config.yaml
n_layer: 11
d_model: 320
n_experts: 32
experts_per_token: 2
d_expert: 160
d_shared_expert: 128
activation: "swiglu"
moe_layers: [2, 3, 4, 5, 6, 7, 8, 9, 10]
router_score: "softmax"
normalize_top_k: false
routed_scale: 1.0
balance_loss: 0.00964
balance_bias: false
router_z_loss: 0.001
router_bias: true
init_std_router: 0.00665
lr_router: 0.000607
vocab_size: 11388
norm: "rmsnorm"
norm_eps: 1e-07
tie_embeddings: false
optimizer: "soap_variant"
lr: 0.00436
beta1: 0.95
beta2: 0.98
batch_tokens: [32768, 65536]
seq_len: 512
train_tokens: 311900000
steps: 6878
dataset: "wikipedia_en"
Below are experts of layer 5 (counted from 0) of a mixture-of-experts language model. Rows are named router (the router's row for the expert), gate (a neuron's input weights, with its number), up (a neuron's input weights, with its number), down (a neuron's output weights, with its number) and show model dimensions 80-119. Each number is 50 + 12 x the weight over its row's rms, rounded and kept within 0 to 99.
After each expert's rows: "comes before" lists some tokens at least twice as common just after its tokens as in all text; "mostly gets" lists some tokens that are sent to it at least half of the time. This comes from a sample of Wikipedia text that the model never trained on. Tokens count by the router's weight.

# expert 21
router:57 49 59 56 44 47 38 41 57 51 54 41 21 59 48 42 41 60 44 65 65 33 68 65 45 33 54 45 37 53 62 31 43 46 39 55 31 49 47 50
gate0:72 45 50 43 36 50 31 61 60 60 52 45 63 58 44 59 76 44 63 52 43 45 61 27 54 52 21 36 35 55 43 31 53 42 42 50 50 49 51 40
up0:61 54 70 57 49 53 43 57 58 74 48 63 60 58 48 58 53 55 67 52 55 66 64 45 54 59 30 46 33 51 50 51 51 60 45 52 37 51 76 54
down0:61 34 43 61 45 54 64 63 57 50 51 47 58 50 49 52 44 48 58 51 39 54 38 46 49 55 54 47 54 88 39 57 44 26 45 68 49 54 62 62
comes before: "|", "-", "\n", "==", "===", "The"
mostly gets: "\n", "|---|---|---|---|", "\n\n", "|---|---|---|", "|---|---|", "\n       "

# expert 16
router:54 51 54 59 49 29 39 35 75 67 53 33 53 56 39 49 48 69 42 60 73 49 60 61 75 47 58 38 21 49 55 48 20 54 50 46 38 52 54 47
gate0:48 33 43 44 42 49 41 60 22 40 30 55 35 45 37 38 42 45 75 45 45 49 46 42 51 35 28 63 35 49 51 43 36 17 44 50 58 67 58 59
up0:56 56 59 58 40 48 49 60 32 57 36 54 52 42 64 55 53 54 66 65 52 72 33 50 67 51 29 51 34 32 48 47 45 49 56 52 53 48 55 61
down0:60 24 65 49 60 36 54 35 50 60 55 48 66 27 48 54 48 52 53 39 45 82 49 29 66 51 28 51 51 50 31 57 40 43 58 63 40 41 53 62
comes before: " to", " the", " in", " a", " by", " that"
mostly gets: " made", " played", " became", " won", " began", " took"

# expert 31
router:53 19 55 45 36 43 42 49 62 43 56 63 36 63 52 38 38 65 39 55 73 39 66 58 43 36 49 42 33 49 53 19 36 39 49 40 46 46 63 38
gate0:56 56 59 74 57 53 75 48 68 39 51 42 32 32 51 49 53 33 43 26 57 47 57 47 44 54 53 53 57 33 71 31 50 44 68 37 44 19 44 49
up0:72 43 41 54 72 61 46 42 60 56 68 38 70 59 47 31 58 40 44 50 58 34 59 63 34 43 39 49 51 41 56 32 64 50 44 30 42 65 55 64
down0:47 41 54 62 61 51 42 57 75 56 41 45 24 72 58 49 35 41 43 52 62 61 47 49 54 44 49 46 55 52 44 61 45 72 40 42 54 53 46 39
comes before: " of", " in", " was", " to", " for", "s"
mostly gets: " final", " original", " another", " own", " debut", " main"

# expert 9
router:64 47 60 64 49 46 35 29 60 52 57 50 36 71 55 41 38 67 38 60 57 42 62 60 46 57 55 43 39 62 43 34 46 34 47 57 46 47 63 25
gate0:60 47 39 50 31 31 61 59 24 62 49 64 71 45 35 42 53 35 50 74 56 43 40 51 44 61 48 61 50 66 40 60 64 56 53 54 33 62 49 53
up0:45 44 54 61 74 55 49 41 55 32 59 45 48 72 61 68 24 70 47 28 48 73 51 69 80 33 58 47 48 39 56 57 31 42 62 47 54 29 56 51
down0:57 60 51 50 68 59 26 66 32 36 53 49 57 49 77 35 44 48 53 38 44 52 42 57 28 41 39 42 48 43 62 72 49 61 35 52 43 36 51 63
comes before: " |", "%", ".", ")", "–", " m"
mostly gets: " many", "000", " three", " several", " five", " four"

# expert 23
router:70 53 47 62 52 41 46 28 63 71 57 41 26 46 52 45 30 64 29 60 61 47 58 59 72 67 65 33 25 67 56 46 51 38 45 48 49 53 46 44
gate0:55 47 43 37 27 60 66 81 61 51 62 46 59 40 50 48 31 45 50 58 56 31 58 32 59 52 50 70 72 61 59 40 49 47 68 37 37 62 61 66
up0:42 47 64 56 58 41 27 24 29 43 52 46 37 67 52 63 70 78 60 49 38 48 49 47 59 37 61 38 33 36 24 58 64 46 51 80 70 63 32 56
down0:66 48 55 40 74 48 58 51 48 60 49 45 56 23 56 44 55 11 38 40 67 60 51 29 35 54 61 30 34 47 59 68 40 61 51 59 50 33 50 51
comes before: " the", " a", " his", " their", " an", " this"
mostly gets: " from", " for", " in", " on", " into", " during"

# expert 28
router:65 48 79 56 48 39 42 45 66 61 63 41 29 52 49 39 36 59 48 52 60 30 63 67 62 32 48 41 37 68 52 35 42 47 48 42 31 40 53 43
gate0:29 66 63 44 58 57 45 33 68 45 59 51 52 50 23 24 52 44 69 68 43 55 64 54 34 54 40 56 74 40 59 78 44 59 60 64 59 31 59 75
up0:65 25 39 63 49 50 55 55 35 64 43 39 51 55 76 74 54 51 39 45 55 39 44 55 67 53 52 38 34 63 46 18 53 43 29 36 50 67 33 40
down0:73 49 45 54 41 44 53 43 59 60 79 49 48 54 50 62 55 49 48 72 44 49 49 41 55 47 48 59 48 40 33 48 53 48 39 28 46 69 42 61
comes before: ",", ".", " of", " and", " in", " were"
mostly gets: "ations", "ics", "ions", "ities", " people", " music"

# expert 7
router:54 35 57 58 38 29 20 50 51 56 54 45 56 63 38 41 53 61 42 44 53 40 52 63 52 50 57 34 51 48 61 45 45 43 41 40 34 46 55 37
gate0:53 39 45 33 51 37 30 54 38 75 31 73 39 43 39 45 56 65 65 34 43 39 38 35 54 38 35 40 64 45 48 44 40 42 49 39 33 44 76 59
up0:55 53 45 24 55 30 36 61 25 79 36 76 41 51 42 37 47 63 65 48 49 43 31 38 46 32 34 31 60 35 45 54 41 39 49 39 37 37 73 57
down0:49 61 60 52 61 42 35 51 38 47 55 59 41 68 42 48 66 47 54 41 63 44 75 33 50 54 39 65 48 69 68 75 50 58 25 31 52 37 40 58
comes before: ",", ".", " of", " in", " and", "'s"
mostly gets: " States", " University", " family", " film", " County", " League"

# expert 5
router:66 46 70 58 40 43 34 18 65 67 69 48 48 48 42 38 37 65 42 72 67 37 55 58 67 58 57 37 22 42 51 41 34 55 45 51 36 48 69 47
gate0:52 63 65 33 46 57 40 23 54 64 46 72 58 59 46 32 52 49 50 55 36 62 63 42 45 62 49 45 45 25 49 48 33 27 47 52 25 44 45 49
up0:55 76 70 27 61 35 43 36 44 55 39 61 60 55 42 39 38 42 41 44 37 67 63 37 61 76 59 52 51 20 50 56 39 33 46 50 41 45 46 62
down0:30 41 73 47 54 48 59 42 74 60 66 51 61 42 51 56 34 51 25 27 50 52 45 26 22 66 65 61 61 41 54 70 40 57 71 50 50 42 48 63
comes before: " a", " the", " to", " in", " not", " been"
mostly gets: " was", " is", " be", " has", " were", " are"

# expert 1
router:57 38 70 67 38 49 32 40 57 65 57 46 32 59 49 37 29 60 51 62 53 33 63 57 56 55 50 42 41 67 48 36 49 33 26 54 40 46 56 32
gate0:51 57 46 48 40 64 54 67 52 58 63 52 54 61 76 69 40 46 47 67 64 42 56 61 55 41 38 27 69 26 31 37 64 45 63 49 60 44 58 38
up0:58 45 55 52 63 26 44 39 58 40 41 54 53 45 27 35 62 56 37 37 39 48 39 34 47 51 59 77 35 63 68 52 40 61 52 47 26 60 41 53
down0:30 73 67 51 41 52 39 55 29 50 57 38 62 56 25 53 64 45 59 66 56 38 67 45 49 44 49 67 50 67 47 71 54 55 44 45 36 53 74 51
comes before: ",", "'s", " and", " (", " was", " City"
mostly gets: " York", " London", " Charles", "ville", " William", " Washington"

# expert 24
router:67 47 53 73 45 41 34 43 49 56 74 29 48 40 44 34 45 53 39 48 67 51 54 55 42 42 62 39 29 64 57 53 46 46 47 51 44 43 53 34
gate0:72 59 18 61 64 37 52 50 45 40 62 41 51 36 33 41 38 48 53 39 53 52 47 40 30 68 44 36 51 63 67 70 39 46 61 57 48 46 55 36
up0:73 64 28 56 55 43 55 53 36 45 59 43 46 36 32 36 40 38 59 34 42 47 46 46 36 74 49 37 51 79 62 84 48 46 58 51 45 43 52 34
down0:55 69 52 44 44 65 68 41 50 56 67 45 49 50 61 58 44 62 60 40 42 51 45 19 28 31 40 51 37 54 46 65 50 70 55 27 51 60 65 65
comes before: ":", " |", " of", "==", " ==", " by"
mostly gets: " Total", " Location", " Date", " Rank", " Born", " Succeeded"

# expert 27
router:55 44 66 69 51 42 29 39 46 46 61 47 40 68 41 46 49 65 30 74 61 33 58 69 64 40 60 32 44 43 59 25 30 53 36 68 40 48 59 42
gate0:55 41 64 43 43 70 65 56 35 47 46 52 69 71 29 61 51 38 54 63 58 55 44 48 65 45 57 48 69 31 40 50 47 54 65 44 47 28 58 41
up0:51 55 52 61 56 49 52 58 74 40 65 41 50 43 48 52 46 67 21 29 42 65 33 54 44 50 53 66 32 57 54 63 69 33 50 63 62 58 43 50
down0:53 31 57 48 39 55 56 66 34 55 46 42 38 41 32 64 57 51 14 58 67 43 49 58 58 83 45 67 50 48 56 37 57 48 50 67 48 49 59 67
comes before: " |", " (", "°", ")", "i", " ="
mostly gets: "ić", "’", " Khan", " Avenue", " Jr", "の"

# expert 15
router:58 44 64 66 45 43 35 37 55 51 72 37 40 56 55 36 34 70 32 66 60 39 69 67 63 54 66 38 35 62 54 29 47 49 36 54 38 46 57 34
gate0:47 28 47 54 31 43 52 56 56 43 43 53 69 37 49 56 62 32 63 76 68 58 48 45 66 32 51 30 48 68 53 61 53 62 45 49 64 43 63 63
up0:45 77 55 38 54 54 38 39 55 59 56 55 32 54 54 45 42 62 41 24 40 37 39 65 43 70 57 57 52 38 45 34 45 46 48 43 31 67 42 49
down0:54 39 53 45 56 51 41 47 32 59 60 34 44 59 56 55 38 48 50 35 45 64 63 64 62 46 46 62 54 45 45 53 45 52 56 44 65 32 41 58
comes before: " |", "-", "–", "%", "°", " Votes"
mostly gets: " ant", " sem", " Ant", " January", " ep", " inf"

# expert 19
router:58 30 59 58 41 44 50 41 56 55 68 35 40 58 47 48 51 66 44 64 51 47 67 68 71 57 76 22 43 55 51 33 53 34 35 58 35 45 68 50
gate0:56 32 42 48 38 39 50 40 12 42 29 32 51 49 44 54 53 36 48 29 57 53 52 60 42 59 50 27 67 30 49 43 49 42 57 66 62 50 41 60
up0:48 41 59 79 60 56 43 47 88 37 46 48 55 34 53 42 48 66 52 65 46 48 61 30 57 42 40 65 67 56 57 70 62 45 55 48 28 48 42 85
down0:66 37 40 62 50 48 57 34 48 47 47 56 47 62 23 54 52 75 40 45 61 42 44 53 54 40 46 79 38 50 63 34 49 56 47 40 58 50 55 53
comes before: "\n", " The", " In", " He", " he", " It"
mostly gets: "\".", ".\"", ",\"", " while", ").", " but"

# expert 13
router:68 51 68 68 39 34 43 28 49 53 60 42 38 56 46 36 22 59 40 69 64 46 58 59 63 34 83 31 37 52 41 32 53 55 41 50 43 48 53 42
gate0:51 55 61 55 57 47 53 57 41 51 46 51 59 60 56 50 48 58 59 36 58 40 46 43 45 62 53 64 59 40 58 38 40 32 48 59 30 27 54 55
up0:59 44 48 59 60 47 39 40 58 49 60 64 35 63 54 48 53 49 45 68 33 59 62 58 51 44 34 39 39 54 53 59 63 63 54 52 63 65 49 52
down0:44 40 62 50 46 30 33 58 59 54 34 58 43 64 51 57 61 55 49 57 60 34 45 52 58 48 57 40 51 42 59 41 63 31 51 39 43 44 50 54
comes before: " |", ".", "–", ";", ",", ")"
mostly gets: " 0", " 11", " 6", " 7", " ro", " 12"

# expert 11
router:61 39 61 65 36 40 34 43 53 52 60 59 54 60 49 41 48 66 32 62 63 36 66 73 67 36 78 40 42 75 56 38 41 37 35 65 45 52 61 46
gate0:37 52 42 61 53 53 54 36 54 46 76 63 50 58 50 55 46 52 40 38 61 52 62 55 50 41 41 64 33 48 46 65 62 61 54 39 37 33 42 71
up0:64 44 54 35 44 41 38 60 51 52 31 31 50 44 50 43 58 43 50 63 42 45 43 56 50 64 53 44 55 54 45 29 39 37 51 56 56 66 57 27
down0:53 48 48 60 51 59 49 66 51 66 36 52 53 57 60 60 54 57 58 70 34 73 39 44 51 52 66 34 54 43 44 30 44 54 48 33 50 66 72 39
comes before: "\n", " ", " 0", " 1", " 2", " 3"
mostly gets: " —;", " rem", " rel", " ev", " conv", " el"